Experts of a small language model.
Size: 9 layers, width 512, vocabulary 24455, 204M parameters.
Experts: 80 experts in each of 9 layers, 4 picks a token, a sigmoid router.
Below are experts of layer 5 (counted from 0) of a mixture-of-experts language model. Rows are named down (a neuron's output weights, with its number) and show model dimensions 448-511. Each number is 50 + 10 x the weight over its row's rms, rounded and kept within 0 to 99.
Before each expert's rows: a language model's description of what the expert responds to. This comes from a sample of Wikipedia text that the model never trained on.

# expert 61
It responds to: Forms of be and become, plus "as" and following articles, e.g. was, been, became, "As of the 2020 census".
down0:47 41 41 63 51 67 75 48 32 48 40 52 54 36 59 42 43 37 63 51 55 73 46 60 51 42 42 54 59 58 60 48 43 48 54 56 55 51 33 45 46 66 41 48 60 61 45 57 38 46 63 36 51 48 69 55 56 57 57 41 50 56 60 54
down1:39 51 51 41 39 50 63 50 48 59 66 61 68 42 41 44 33 32 37 44 39 52 54 54 48 50 55 49 53 44 49 33 61 56 35 58 46 46 39 50 61 38 54 49 39 34 66 44 61 64 43 46 29 52 53 43 52 60 46 53 45 51 54 25
down2:55 41 46 30 50 37 52 65 55 72 74 38 22 52 53 56 49 38 40 42 53 30 47 39 65 33 39 45 31 62 58 47 43 41 47 34 37 50 47 49 40 57 45 43 53 49 47 69 60 50 45 53 38 35 52 67 27 52 66 52 64 45 33 44
down3:52 69 33 56 46 35 39 64 45 27 48 59 54 64 54 54 52 69 54 52 48 46 53 53 53 46 51 54 68 56 54 65 57 47 35 60 54 43 51 48 54 47 50 31 51 58 63 31 59 69 48 65 43 58 42 60 61 60 43 68 49 39 52 47
down4:48 49 46 51 45 68 51 56 30 41 49 66 43 56 51 37 61 38 52 51 66 55 51 32 48 56 51 47 40 42 47 41 53 36 21 50 58 70 35 55 50 47 52 56 33 47 39 46 54 31 45 56 46 36 58 48 52 62 33 41 62 60 59 48
down5:63 48 61 50 62 39 51 59 48 58 52 47 41 54 46 50 56 47 76 41 51 45 56 49 53 48 50 44 61 53 28 77 55 66 61 54 55 63 45 57 39 34 47 38 41 61 34 52 51 49 50 63 37 53 58 61 33 45 60 57 42 74 35 42
down6:43 55 55 32 58 53 42 36 56 43 55 40 56 70 58 48 38 40 67 52 50 43 35 64 34 48 56 62 48 59 40 37 51 58 49 63 48 59 48 46 45 51 45 42 41 57 32 56 59 40 35 28 38 53 35 34 58 56 66 48 35 67 57 47
down7:49 53 58 39 57 47 66 50 65 51 46 40 38 54 51 54 41 57 40 54 40 45 55 45 53 44 57 38 45 51 81 66 52 42 52 54 44 65 65 46 58 67 63 62 40 48 47 47 63 46 52 58 50 58 38 58 51 68 41 74 43 49 56 59
down8:50 39 43 39 51 72 70 51 65 38 46 41 34 53 51 50 66 40 42 35 51 49 46 39 49 39 36 46 43 51 52 57 42 68 58 49 25 41 37 49 63 58 61 52 44 54 52 57 62 43 72 58 44 47 39 40 61 47 61 42 37 46 50 40
down9:49 29 61 31 42 43 51 52 35 45 31 54 57 60 52 64 54 64 42 54 52 50 62 80 37 33 57 47 42 61 20 44 41 41 66 54 43 42 54 47 53 52 71 58 50 53 38 61 54 52 38 47 41 41 44 44 58 66 46 47 61 54 60 57
down10:63 41 43 48 43 42 62 67 37 38 63 56 47 56 52 67 52 66 56 41 64 41 48 43 55 58 45 49 56 20 50 54 61 33 44 46 66 55 50 47 39 53 45 53 60 49 55 46 57 52 40 53 55 38 50 53 40 43 46 41 65 66 50 55
down11:51 63 36 48 59 61 47 56 48 56 59 55 46 37 66 55 42 35 44 48 49 54 26 42 42 57 49 44 42 47 40 49 40 43 35 56 53 36 39 50 50 43 77 56 42 39 41 56 49 49 60 56 48 44 34 39 52 52 52 33 48 52 36 58
down12:43 60 34 48 42 51 58 40 54 60 35 33 50 59 54 45 44 67 66 44 46 40 35 58 47 55 33 58 54 48 74 51 67 40 63 39 67 49 30 38 43 61 59 49 49 37 51 35 44 34 46 48 59 31 53 55 63 61 42 29 55 59 48 73
down13:46 52 31 55 58 61 58 66 53 38 46 47 55 67 47 64 50 52 65 54 54 44 59 46 49 61 44 47 50 52 60 59 60 49 66 43 31 61 65 60 58 39 55 54 50 57 36 39 48 41 48 42 69 55 59 44 42 44 43 52 61 51 48 48
down14:45 44 46 49 48 53 63 26 53 41 49 42 53 50 57 46 39 62 44 52 50 51 75 53 47 52 48 49 53 48 57 61 52 54 38 47 45 40 40 56 50 32 51 64 45 53 51 60 47 65 38 32 54 47 50 57 52 51 41 35 43 52 44 56
down15:45 40 52 39 42 53 41 41 37 40 44 26 29 54 36 46 71 37 46 37 58 57 42 35 43 52 49 42 57 50 41 56 46 52 46 43 46 63 47 53 56 53 47 45 40 42 41 40 58 47 23 53 51 48 62 44 47 54 35 22 39 47 55 41
down16:51 45 35 48 64 37 35 65 61 66 43 48 69 39 60 17 46 38 55 46 43 26 47 46 46 56 53 34 61 31 38 61 34 42 51 47 44 34 36 69 46 50 74 48 57 35 49 56 42 57 37 38 59 64 38 43 33 67 44 48 47 75 61 54
down17:47 41 55 32 40 40 44 47 39 49 34 47 41 62 52 40 43 53 63 62 47 58 39 47 66 44 64 45 43 45 53 54 27 42 49 47 34 45 44 56 57 63 56 67 38 51 43 56 46 46 49 63 47 52 36 59 47 53 39 56 64 43 67 56
down18:52 28 28 65 36 34 52 25 41 61 26 46 36 59 47 46 47 49 48 35 53 46 28 35 40 65 52 30 57 47 50 53 36 62 54 58 56 50 47 66 61 54 38 47 60 53 53 53 62 48 50 41 46 61 48 50 55 59 45 58 42 38 36 56
down19:53 62 53 61 50 37 37 53 63 59 50 46 42 47 62 51 42 50 48 48 58 46 56 51 42 58 34 48 42 36 44 49 41 53 48 42 58 60 44 51 38 55 54 57 56 45 60 54 45 60 58 47 44 52 59 59 40 46 63 56 62 54 45 48
down20:57 56 48 64 48 70 78 62 56 46 46 46 40 52 62 65 36 60 70 45 40 60 49 55 44 30 62 41 51 58 49 50 59 41 52 57 45 59 43 51 63 66 41 40 30 58 59 58 39 35 31 38 55 51 49 48 30 66 55 51 59 50 53 58
down21:37 50 46 58 60 39 81 50 54 24 49 55 56 55 55 61 51 50 39 75 44 40 36 59 41 57 49 58 44 47 42 46 39 69 43 31 49 57 30 58 42 50 59 42 50 42 52 45 63 44 54 37 49 50 55 46 47 41 58 49 58 40 61 49
down22:48 43 21 33 62 54 34 57 50 49 43 34 62 48 67 64 46 49 39 58 49 48 50 45 54 50 41 48 57 51 48 62 42 55 53 45 30 42 61 55 45 40 41 71 50 44 33 50 43 57 63 58 65 33 45 45 38 50 51 56 55 50 44 42
down23:43 60 47 37 50 64 48 42 58 60 58 62 47 40 59 50 22 54 40 55 65 50 62 52 41 57 55 54 46 63 47 59 34 57 51 56 69 43 49 46 49 47 65 47 52 50 36 57 59 57 48 47 60 39 49 49 58 45 30 57 35 67 52 57
down24:73 54 42 47 39 73 64 65 55 38 41 45 59 64 42 37 56 50 53 47 33 69 54 55 46 52 59 36 35 46 43 54 51 53 65 30 41 50 54 60 49 56 46 61 60 53 39 39 34 54 56 50 41 39 55 49 63 39 47 56 67 52 44 52
down25:48 56 40 42 64 33 55 60 42 19 60 44 61 46 38 37 42 45 56 50 50 46 46 68 48 41 42 37 41 65 46 53 49 51 46 44 65 59 57 49 54 55 58 49 45 53 50 38 61 47 68 46 47 63 48 60 54 55 66 46 38 42 59 41
down26:52 75 77 53 55 46 49 56 52 57 41 41 41 53 35 55 51 42 54 60 31 42 48 45 49 48 54 29 44 42 50 49 52 44 43 57 46 55 31 52 47 42 61 39 44 48 52 66 70 56 52 43 64 33 53 57 45 49 46 57 54 55 57 56
down27:32 59 52 50 60 58 46 29 43 51 60 56 64 53 47 42 37 41 59 61 52 37 50 66 30 44 60 45 30 31 65 47 47 44 53 74 36 53 38 52 45 62 60 34 61 54 42 51 49 56 60 56 55 50 52 51 56 65 55 38 67 53 69 58
down28:37 39 35 65 64 46 33 51 43 37 43 43 41 46 72 45 31 60 32 47 74 58 58 43 49 41 55 55 49 42 46 58 51 45 45 47 51 53 43 58 51 45 38 52 48 57 45 47 59 58 58 81 44 53 71 62 49 53 36 51 34 63 50 44
down29:51 65 51 49 43 66 61 49 70 46 52 64 78 43 63 47 47 40 52 45 67 59 37 50 58 55 45 36 46 57 46 51 45 52 36 49 41 52 34 66 51 49 60 46 44 52 79 70 62 55 49 40 43 48 46 37 49 59 51 38 52 39 61 52
down30:61 44 34 43 54 49 69 52 70 49 50 44 55 35 39 37 48 51 59 60 25 63 36 53 48 55 50 62 39 47 64 74 48 48 64 30 35 41 35 42 39 54 62 32 42 63 43 53 71 39 56 45 68 59 49 52 54 57 50 66 62 62 45 48
down31:62 58 65 48 43 55 43 55 62 52 55 60 42 69 45 61 62 34 63 55 58 42 40 43 42 47 61 32 51 51 56 57 32 48 31 39 48 44 56 48 61 62 41 50 63 57 46 58 47 46 48 41 45 50 57 59 44 48 55 49 67 40 34 52
down32:53 52 58 39 47 50 53 42 45 58 52 55 46 32 57 48 50 29 44 65 60 58 39 44 38 67 59 55 59 39 42 50 47 56 35 42 53 53 47 47 66 30 30 67 51 35 37 44 47 42 64 51 35 59 49 60 62 57 64 47 45 43 58 32
down33:59 47 46 49 56 32 31 51 45 66 24 69 32 75 74 50 43 23 63 44 55 51 55 53 39 59 48 48 61 47 39 60 59 66 45 46 69 57 55 47 50 40 65 50 60 53 42 59 50 47 46 53 60 48 53 41 45 46 34 55 43 37 48 55
down34:65 47 26 52 64 39 42 46 51 40 59 41 46 37 55 54 63 46 49 45 51 45 49 40 53 44 66 48 57 37 33 41 57 38 41 62 59 48 58 42 42 58 50 34 54 54 46 46 50 40 51 59 47 40 43 52 58 40 76 54 52 59 44 13

# expert 34
It responds to: Team names, scores and game narrative in sports season articles, such as Lions, Tigers, Lakers, touchdown, missed, plus results table cells.
down0:60 63 41 43 32 43 66 36 53 38 62 53 54 57 48 70 36 52 36 60 64 35 37 47 52 75 37 47 48 40 56 48 42 28 50 55 64 48 64 52 43 38 56 60 48 57 61 54 65 74 35 60 40 27 50 55 64 60 62 42 50 62 37 39
down1:66 64 42 25 54 41 49 65 35 35 58 62 49 31 54 42 42 42 53 45 36 53 60 65 46 47 70 37 54 41 40 60 60 42 66 39 57 50 37 65 48 60 57 46 52 39 49 34 61 45 50 37 63 40 43 56 50 53 34 56 50 49 44 44
down2:43 59 37 56 45 56 59 39 63 37 45 58 37 53 49 46 57 71 53 49 61 44 51 56 63 52 32 36 55 45 39 65 50 41 60 44 54 42 36 48 61 50 56 49 58 53 47 40 66 54 50 68 51 28 41 55 39 55 43 56 53 46 57 64
down3:42 67 51 39 49 58 53 39 58 61 40 54 55 31 71 46 43 62 44 59 37 55 54 74 55 53 32 57 47 40 41 55 43 44 51 37 65 52 42 53 43 47 46 40 63 37 63 50 39 36 43 53 41 60 49 42 57 44 62 54 68 42 53 56
down4:47 51 47 54 43 48 33 58 42 42 55 39 46 41 47 59 46 47 40 44 61 40 56 40 43 47 60 52 47 38 55 76 37 33 55 53 50 41 46 50 45 42 43 59 44 62 38 57 36 42 56 64 39 39 67 42 51 63 43 45 57 37 58 57
down5:55 50 37 43 56 45 55 48 43 39 48 39 39 54 48 39 60 53 55 30 45 60 57 33 58 44 58 48 69 46 53 49 61 42 53 49 50 41 56 42 55 71 57 64 57 56 44 60 48 45 47 53 55 41 33 49 54 80 65 50 41 56 38 52
down6:43 54 64 50 56 46 69 45 33 55 44 48 63 67 55 58 63 44 44 53 61 57 57 54 53 40 67 46 63 40 43 38 67 52 51 43 54 35 27 66 46 54 55 45 46 44 54 52 54 38 48 44 39 43 61 55 58 52 33 43 41 53 62 60
down7:40 58 50 46 32 67 38 60 75 34 54 51 44 61 34 48 49 38 51 51 47 50 39 61 62 54 39 49 44 31 65 42 35 59 59 52 62 41 57 62 49 27 49 57 48 59 54 52 52 41 51 56 37 45 50 40 45 48 52 58 27 52 43 43
down8:46 55 67 54 55 54 43 35 77 40 40 52 56 50 51 41 49 45 57 37 40 37 40 63 47 67 60 44 69 33 54 63 47 53 45 55 51 58 46 52 43 36 35 40 54 43 64 28 41 38 41 41 65 44 61 50 57 67 48 56 38 59 57 39
down9:49 51 29 55 47 65 55 34 62 65 52 53 44 49 34 49 41 35 43 38 43 51 55 35 40 56 40 49 59 54 42 66 49 39 51 61 74 51 39 67 33 60 53 40 34 36 43 60 35 21 53 49 61 55 65 36 57 69 54 38 64 51 38 46
down10:43 48 59 36 40 64 43 42 50 48 43 43 58 37 62 50 54 51 60 49 55 51 62 62 34 58 48 40 42 68 46 23 44 45 46 68 55 73 35 34 26 40 57 41 58 52 49 43 60 53 49 57 43 40 60 59 42 56 50 50 36 55 50 48
down11:46 74 71 63 40 51 33 50 52 48 42 54 56 50 56 38 59 45 59 77 61 54 41 59 41 55 55 36 51 48 42 46 64 48 37 60 56 57 31 71 69 65 64 63 37 42 44 53 41 57 61 54 54 59 51 48 31 50 46 42 49 49 51 49
down12:44 49 64 42 65 38 39 57 50 55 44 44 34 50 36 64 76 62 59 64 50 41 52 42 46 37 55 39 52 51 45 57 57 60 58 54 62 53 42 52 30 44 57 54 48 38 43 36 52 68 34 50 40 49 35 60 39 36 46 65 58 53 57 55
down13:52 47 54 59 54 35 46 54 28 55 48 44 48 52 45 56 51 43 74 59 60 52 44 44 40 66 40 34 53 55 57 62 45 32 38 67 60 60 45 48 54 45 60 25 49 41 36 52 47 53 54 51 61 37 57 50 54 37 41 51 39 44 49 66
down14:46 56 50 42 56 69 36 47 47 53 46 52 50 47 49 51 41 57 49 49 50 73 61 37 28 45 56 42 37 51 36 56 53 65 40 49 65 57 52 40 47 51 72 48 49 52 61 56 62 50 53 50 50 37 46 33 50 67 65 37 44 53 43 44
down15:52 54 41 52 29 62 57 36 38 55 56 61 54 55 59 51 37 38 41 55 58 51 55 42 64 59 57 47 60 40 48 39 48 33 53 33 57 41 45 64 38 49 62 51 50 57 51 40 41 40 52 57 45 75 57 45 58 57 61 54 39 46 75 57
down16:60 52 23 52 38 52 49 52 33 72 51 65 42 55 71 38 55 61 57 37 58 45 58 54 41 42 30 46 59 45 45 48 37 51 56 52 47 36 45 66 50 55 47 65 57 59 33 57 58 47 48 41 46 49 44 39 33 53 58 34 61 48 46 30
down17:44 44 59 49 60 40 39 52 42 68 53 46 27 49 50 52 60 51 50 41 42 46 52 66 62 55 47 77 64 56 58 29 59 49 62 70 52 58 52 46 64 52 45 50 67 52 62 44 41 79 49 38 44 53 57 40 56 50 43 45 48 69 45 60
down18:54 53 50 42 50 59 39 35 48 49 60 36 50 63 81 69 50 38 58 55 43 51 55 67 40 46 46 54 68 57 47 42 58 55 42 52 63 48 46 28 47 50 60 47 47 53 33 46 34 51 58 53 52 50 42 50 64 29 75 51 31 46 56 38
down19:38 47 62 43 41 35 32 52 47 38 63 41 53 56 54 47 39 58 69 51 49 46 55 24 76 52 43 46 51 70 54 59 50 52 53 45 55 45 52 45 54 46 51 41 34 48 23 53 26 52 52 50 46 72 50 56 32 68 51 65 45 65 50 37
down20:50 48 61 66 40 65 76 50 37 36 37 45 72 43 57 43 48 60 65 50 60 41 55 31 47 28 47 40 52 41 45 50 56 31 50 68 44 58 41 54 41 48 42 52 55 51 39 47 43 64 43 69 41 57 39 36 55 59 56 60 44 49 55 39
down21:42 55 49 59 32 38 46 34 54 56 64 45 50 55 69 53 54 47 38 40 58 48 47 41 51 49 55 44 49 55 23 58 54 48 63 63 57 46 51 43 39 48 54 52 62 60 56 56 54 36 55 49 37 53 24 47 45 37 50 49 47 48 40 48
down22:40 52 57 52 42 60 43 41 46 69 29 47 27 62 39 52 50 68 52 54 53 57 45 42 67 59 56 54 44 58 37 24 58 44 61 41 50 52 64 63 46 42 55 32 69 48 63 29 59 51 33 45 46 51 41 59 58 47 41 41 36 42 40 52
down23:70 45 48 55 50 49 41 38 42 46 65 53 45 60 51 51 50 46 47 57 55 35 67 39 43 61 38 46 56 43 60 54 55 56 63 50 56 33 54 56 55 52 56 43 59 42 42 51 42 46 31 46 51 53 47 58 44 66 55 46 52 62 52 60
down24:43 47 59 32 54 48 39 52 33 57 35 39 64 58 45 60 57 56 49 76 39 65 45 52 49 53 43 48 36 42 48 66 43 37 40 53 62 62 41 56 57 55 36 54 39 61 32 54 63 39 60 44 45 44 44 28 68 54 59 59 40 44 38 44
down25:77 40 65 66 49 49 47 62 64 51 76 71 58 47 56 48 52 53 62 47 52 31 56 51 55 45 55 32 40 45 50 61 57 57 51 58 39 46 48 57 73 49 57 64 49 44 44 47 32 58 52 56 62 74 62 58 58 52 47 45 77 44 62 54
down26:53 44 47 31 37 56 63 60 41 41 49 30 55 35 58 62 47 33 59 54 62 31 40 40 38 54 59 56 46 46 38 47 50 26 42 54 55 31 39 49 56 62 61 59 58 62 57 52 43 50 46 48 34 60 64 39 51 43 41 62 35 51 46 68
down27:61 52 47 55 43 48 60 63 42 39 58 57 42 43 49 38 62 38 45 57 29 42 41 46 52 45 64 42 34 57 31 41 51 56 38 47 53 62 49 48 49 58 63 63 76 51 36 55 63 51 65 49 38 67 40 53 57 40 59 40 56 64 56 67
down28:37 34 49 40 47 42 60 51 49 42 47 69 55 52 40 47 53 39 53 37 61 47 56 55 36 63 49 66 45 58 59 58 38 45 61 43 55 55 72 51 51 53 48 57 73 56 55 43 56 55 51 42 50 51 21 43 55 60 61 69 64 41 79 39
down29:51 23 65 49 57 43 65 53 48 53 36 51 32 63 52 60 38 49 53 53 51 38 42 60 45 59 44 50 38 61 59 35 46 50 54 38 49 56 56 55 46 59 32 40 41 79 56 56 53 67 37 63 34 46 60 53 54 52 71 58 53 48 24 54
down30:48 71 47 39 72 57 52 51 71 63 54 41 41 33 72 67 55 50 41 58 49 37 67 50 58 34 50 51 55 55 38 54 54 61 44 34 49 51 55 49 47 42 63 49 59 49 46 32 50 58 58 44 47 44 53 45 59 73 51 63 61 52 57 31
down31:48 50 59 56 43 37 42 45 50 39 54 55 57 45 49 45 45 38 27 72 44 45 52 47 49 33 51 50 75 38 44 68 45 58 42 52 55 59 38 44 38 56 47 47 59 52 54 43 49 38 63 41 28 47 50 35 62 62 58 57 48 65 47 61
down32:47 68 44 62 48 34 43 47 46 58 55 42 51 29 59 64 53 49 61 58 60 45 30 57 36 53 53 49 47 56 55 62 56 57 42 54 52 26 41 40 37 63 65 50 54 53 36 47 41 39 41 53 55 45 56 40 44 67 60 46 35 62 50 48
down33:37 48 42 60 50 58 21 51 51 37 59 24 61 52 41 53 37 57 66 58 48 43 40 35 40 43 65 45 68 41 42 52 58 43 52 45 61 44 52 45 50 40 36 63 52 51 48 55 35 42 52 61 41 44 37 68 34 52 54 55 44 50 58 29
down34:26 22 57 55 28 43 54 59 41 42 55 26 55 50 41 61 53 51 63 44 74 71 43 67 49 43 28 49 28 51 52 64 46 50 52 39 50 32 55 52 62 67 50 42 46 52 50 59 48 37 46 42 47 42 54 58 51 48 68 51 51 48 50 42

# expert 56
It responds to: Forms of be such as was, is, became, been, opening parentheses for dates or glosses, and colons or commas in journal citations.
down0:61 50 61 47 38 57 42 42 51 54 45 55 50 48 43 46 40 62 55 49 57 65 49 38 41 54 57 52 49 36 43 43 46 40 67 36 47 53 53 60 71 51 66 41 49 35 47 43 45 44 50 48 50 50 32 49 49 54 41 44 63 49 48 60
down1:55 55 61 51 56 51 52 47 33 47 71 55 53 44 45 41 65 59 51 49 78 47 59 39 53 32 58 45 47 62 49 38 40 58 45 51 38 58 55 34 24 68 28 41 69 60 41 43 55 52 49 39 65 56 45 66 64 34 53 61 55 67 59 41
down2:57 66 47 44 44 52 39 43 29 35 54 46 51 58 44 50 56 42 58 44 61 25 48 57 44 48 56 35 49 45 40 34 62 52 53 61 49 50 57 50 45 48 48 33 52 46 48 37 36 53 28 59 34 55 35 56 41 58 49 59 39 34 30 61
down3:49 43 44 36 50 43 42 48 37 41 38 37 60 29 52 82 41 38 51 38 42 40 72 49 57 41 49 44 59 46 62 44 40 46 47 51 33 40 47 33 29 52 50 63 48 50 57 36 54 52 42 42 54 44 66 54 58 47 70 47 58 52 54 45
down4:52 46 58 43 42 37 47 45 39 62 36 45 26 62 42 53 56 42 38 60 64 42 58 44 46 46 64 61 38 54 47 34 48 23 51 36 62 30 49 35 55 50 52 64 56 61 31 53 53 41 44 43 39 53 51 61 65 51 51 30 45 54 54 38
down5:52 63 41 63 43 61 40 60 49 25 23 48 77 35 49 36 50 48 44 61 59 75 45 57 52 47 40 55 39 51 44 58 61 42 54 58 67 50 77 45 58 48 52 55 44 50 58 66 53 41 42 56 47 60 71 65 54 53 56 55 61 41 46 60
down6:54 50 53 54 52 59 48 52 71 50 37 55 57 39 50 35 60 45 46 31 47 71 58 51 48 39 43 75 47 60 36 49 30 58 59 52 53 58 54 50 60 52 41 64 36 51 58 63 49 64 53 48 55 30 46 50 40 57 62 42 43 29 56 70
down7:65 55 55 44 48 51 46 44 51 51 44 49 57 51 47 57 55 44 58 57 50 64 28 49 40 62 54 42 34 45 47 34 55 56 23 55 59 51 29 51 47 50 72 63 31 30 34 60 44 39 33 35 48 32 50 52 43 47 60 58 45 50 51 43
down8:49 46 67 60 40 54 42 41 53 46 61 54 67 40 51 38 61 45 47 48 66 41 54 67 31 33 54 48 70 59 71 39 49 57 34 70 56 66 42 47 64 84 69 54 56 41 44 39 48 43 58 44 55 47 43 37 58 60 51 53 50 38 49 63
down9:51 53 42 51 59 58 72 66 51 63 54 55 49 41 47 51 47 49 41 57 48 51 65 52 42 53 39 39 47 41 58 47 38 53 57 47 55 38 49 33 45 40 71 48 52 50 33 40 47 49 54 49 45 71 37 42 60 63 60 42 38 64 64 45
down10:47 54 40 38 45 47 50 45 44 54 52 50 39 41 68 47 51 49 55 48 31 51 67 41 67 59 47 64 52 51 57 38 52 63 54 49 63 51 53 58 49 43 57 46 46 22 68 45 36 55 42 54 58 49 51 48 51 54 59 35 67 50 66 56
down11:62 44 40 61 49 59 47 50 66 52 26 23 46 43 63 50 68 44 55 49 43 53 49 59 70 45 56 46 45 53 49 52 44 53 35 58 43 44 75 46 26 54 42 48 45 47 38 55 49 59 53 70 38 33 49 71 52 56 45 61 50 38 35 33
down12:42 58 39 45 65 58 64 68 53 46 68 64 38 47 58 49 47 42 53 47 59 42 70 39 33 47 49 50 42 49 43 46 46 47 55 57 53 37 55 57 56 60 54 45 56 39 59 47 57 44 68 43 55 37 57 45 36 54 47 52 41 64 63 38
down13:61 39 37 51 74 42 67 41 59 42 65 38 53 60 47 58 42 58 47 55 50 42 44 64 56 53 42 46 67 29 45 33 40 48 55 53 56 33 42 42 58 74 55 36 56 45 66 71 59 42 60 43 46 17 48 39 53 65 57 23 42 64 60 44
down14:55 63 40 49 50 48 60 51 60 53 31 40 44 58 67 56 45 47 53 63 64 55 51 42 52 46 45 43 50 61 57 45 36 37 52 46 40 62 40 54 37 56 59 48 38 52 23 53 27 29 50 42 38 56 47 41 50 55 58 54 49 54 77 59
down15:28 59 56 50 57 46 51 62 56 51 61 51 48 52 61 60 24 63 47 47 67 73 61 46 30 59 38 39 47 48 69 34 49 48 49 38 65 55 43 48 28 49 48 55 69 52 33 45 43 17 53 55 49 41 51 44 40 29 54 55 52 52 54 70
down16:64 65 48 60 41 57 49 44 45 63 43 53 55 42 43 52 37 41 49 50 38 42 36 56 42 34 66 47 58 56 30 53 36 41 51 63 44 33 38 64 39 67 42 46 56 45 57 60 52 58 68 75 49 47 34 67 49 60 46 64 44 26 36 37
down17:55 39 37 53 40 54 39 53 48 23 49 51 34 38 47 66 52 12 50 61 56 50 47 52 40 53 69 44 41 57 46 47 39 55 43 56 44 39 54 47 48 53 39 56 66 50 70 64 34 66 45 48 48 51 54 50 70 46 52 61 64 59 47 46
down18:32 61 67 63 62 38 71 41 54 61 56 59 39 55 35 42 43 57 54 42 55 57 66 44 57 64 51 46 37 47 49 60 39 42 42 46 50 56 48 41 41 52 68 62 49 61 55 41 61 58 43 57 36 62 55 53 70 53 63 50 64 36 43 41
down19:39 52 50 47 56 53 55 54 51 55 42 61 49 42 51 32 56 54 50 57 61 41 53 47 61 49 68 59 46 44 66 37 45 64 56 58 59 54 70 47 60 68 37 44 55 55 48 55 40 35 52 53 47 55 46 58 73 49 52 58 45 59 64 46
down20:41 55 42 46 72 33 55 39 50 44 51 51 33 45 39 63 48 42 48 73 50 55 53 55 38 49 51 44 55 43 55 42 46 40 30 55 45 45 30 41 49 53 48 39 40 68 47 45 54 57 34 65 72 67 40 61 43 53 53 42 39 46 24 56
down21:42 51 43 40 46 45 43 36 53 57 50 41 30 65 41 50 39 39 49 31 52 55 51 51 43 63 56 42 45 43 40 51 37 49 56 62 44 57 41 60 56 53 64 52 50 33 42 57 49 44 48 50 68 45 45 50 46 61 50 44 45 50 51 66
down22:55 47 53 52 43 38 33 44 71 35 36 60 57 46 52 39 49 45 38 62 51 62 35 48 46 55 54 24 49 53 51 51 69 66 43 62 62 60 47 67 48 51 52 37 30 51 56 46 52 35 49 49 52 37 81 49 42 51 35 39 44 54 67 66
down23:38 54 24 33 64 64 48 61 53 29 50 58 44 52 31 50 47 43 55 38 48 57 68 55 57 27 41 46 51 51 43 53 42 28 42 41 36 51 45 49 49 65 43 38 59 42 50 39 45 46 40 49 40 51 36 46 54 25 52 65 44 43 43 45
down24:32 64 60 39 39 30 53 45 34 67 58 48 44 56 55 45 53 63 56 43 52 52 61 53 36 54 40 54 51 55 53 46 39 48 56 45 37 73 41 46 47 62 51 52 74 52 48 38 41 38 44 64 40 40 60 34 57 50 55 56 52 59 54 47
down25:45 51 40 66 52 41 55 45 30 44 49 46 56 55 54 35 57 59 58 40 58 53 59 50 60 52 47 49 45 63 34 59 48 58 45 40 45 46 46 31 53 50 65 62 43 49 32 43 56 31 27 49 37 51 42 51 51 47 62 52 47 43 65 55
down26:42 49 54 41 46 53 57 59 32 51 53 31 51 48 60 55 52 51 39 46 70 37 47 56 56 57 61 48 58 34 44 45 49 65 56 16 59 41 60 46 57 45 52 38 52 34 53 45 47 42 53 61 40 39 59 51 57 50 52 53 44 47 39 26
down27:39 34 33 41 47 61 39 49 37 43 61 51 52 60 52 26 50 64 52 45 61 61 48 52 51 55 45 59 40 56 47 56 54 32 63 68 57 32 32 41 58 52 49 34 39 61 46 44 50 53 49 46 20 57 52 48 58 55 36 35 40 56 36 46
down28:51 54 51 56 51 60 44 49 68 56 29 45 50 44 51 54 58 47 56 55 58 59 55 48 47 51 56 37 41 54 64 51 27 35 78 75 26 72 49 52 44 55 55 42 63 51 59 50 56 35 44 78 52 51 17 53 50 41 49 55 55 65 49 52
down29:38 47 60 38 41 48 70 46 33 53 56 37 54 52 44 49 29 47 49 48 53 44 56 46 53 35 46 53 44 46 64 45 50 50 51 52 54 24 33 54 51 59 64 47 44 67 54 40 38 38 59 51 46 36 48 45 64 45 58 41 65 44 39 44
down30:34 41 45 41 67 36 44 47 44 51 40 53 48 56 54 49 66 45 41 54 49 52 65 45 49 56 48 68 47 43 62 64 52 66 31 50 61 39 44 34 40 50 60 48 43 55 63 57 60 57 52 35 59 69 40 71 72 66 55 44 45 43 40 48
down31:36 43 63 46 42 51 53 55 57 47 56 73 58 48 39 60 34 63 61 38 50 54 31 60 54 59 42 52 54 45 54 42 42 38 40 40 56 44 40 50 56 56 37 58 50 49 58 41 41 47 57 49 41 49 45 55 55 36 62 57 43 35 20 43
down32:43 44 49 40 60 63 39 58 56 59 41 49 55 56 62 39 54 63 44 58 49 59 73 53 39 53 33 76 44 65 62 60 52 69 65 45 37 48 39 64 49 38 41 50 55 48 51 57 29 58 42 36 54 66 54 44 54 39 52 59 46 60 51 39
down33:47 63 46 38 51 50 61 71 36 30 50 41 57 52 45 35 43 50 35 50 57 52 56 32 46 56 41 53 35 61 59 46 36 53 49 55 36 59 46 60 65 43 57 54 34 42 52 49 47 31 54 52 47 50 49 53 37 61 43 40 51 65 46 46
down34:29 42 36 49 45 53 61 51 56 49 45 38 53 44 80 66 43 61 56 58 63 47 41 55 45 63 55 46 49 50 59 53 53 38 51 53 64 41 49 63 61 74 36 44 47 52 62 49 52 46 58 57 69 58 64 47 52 55 42 58 43 57 60 34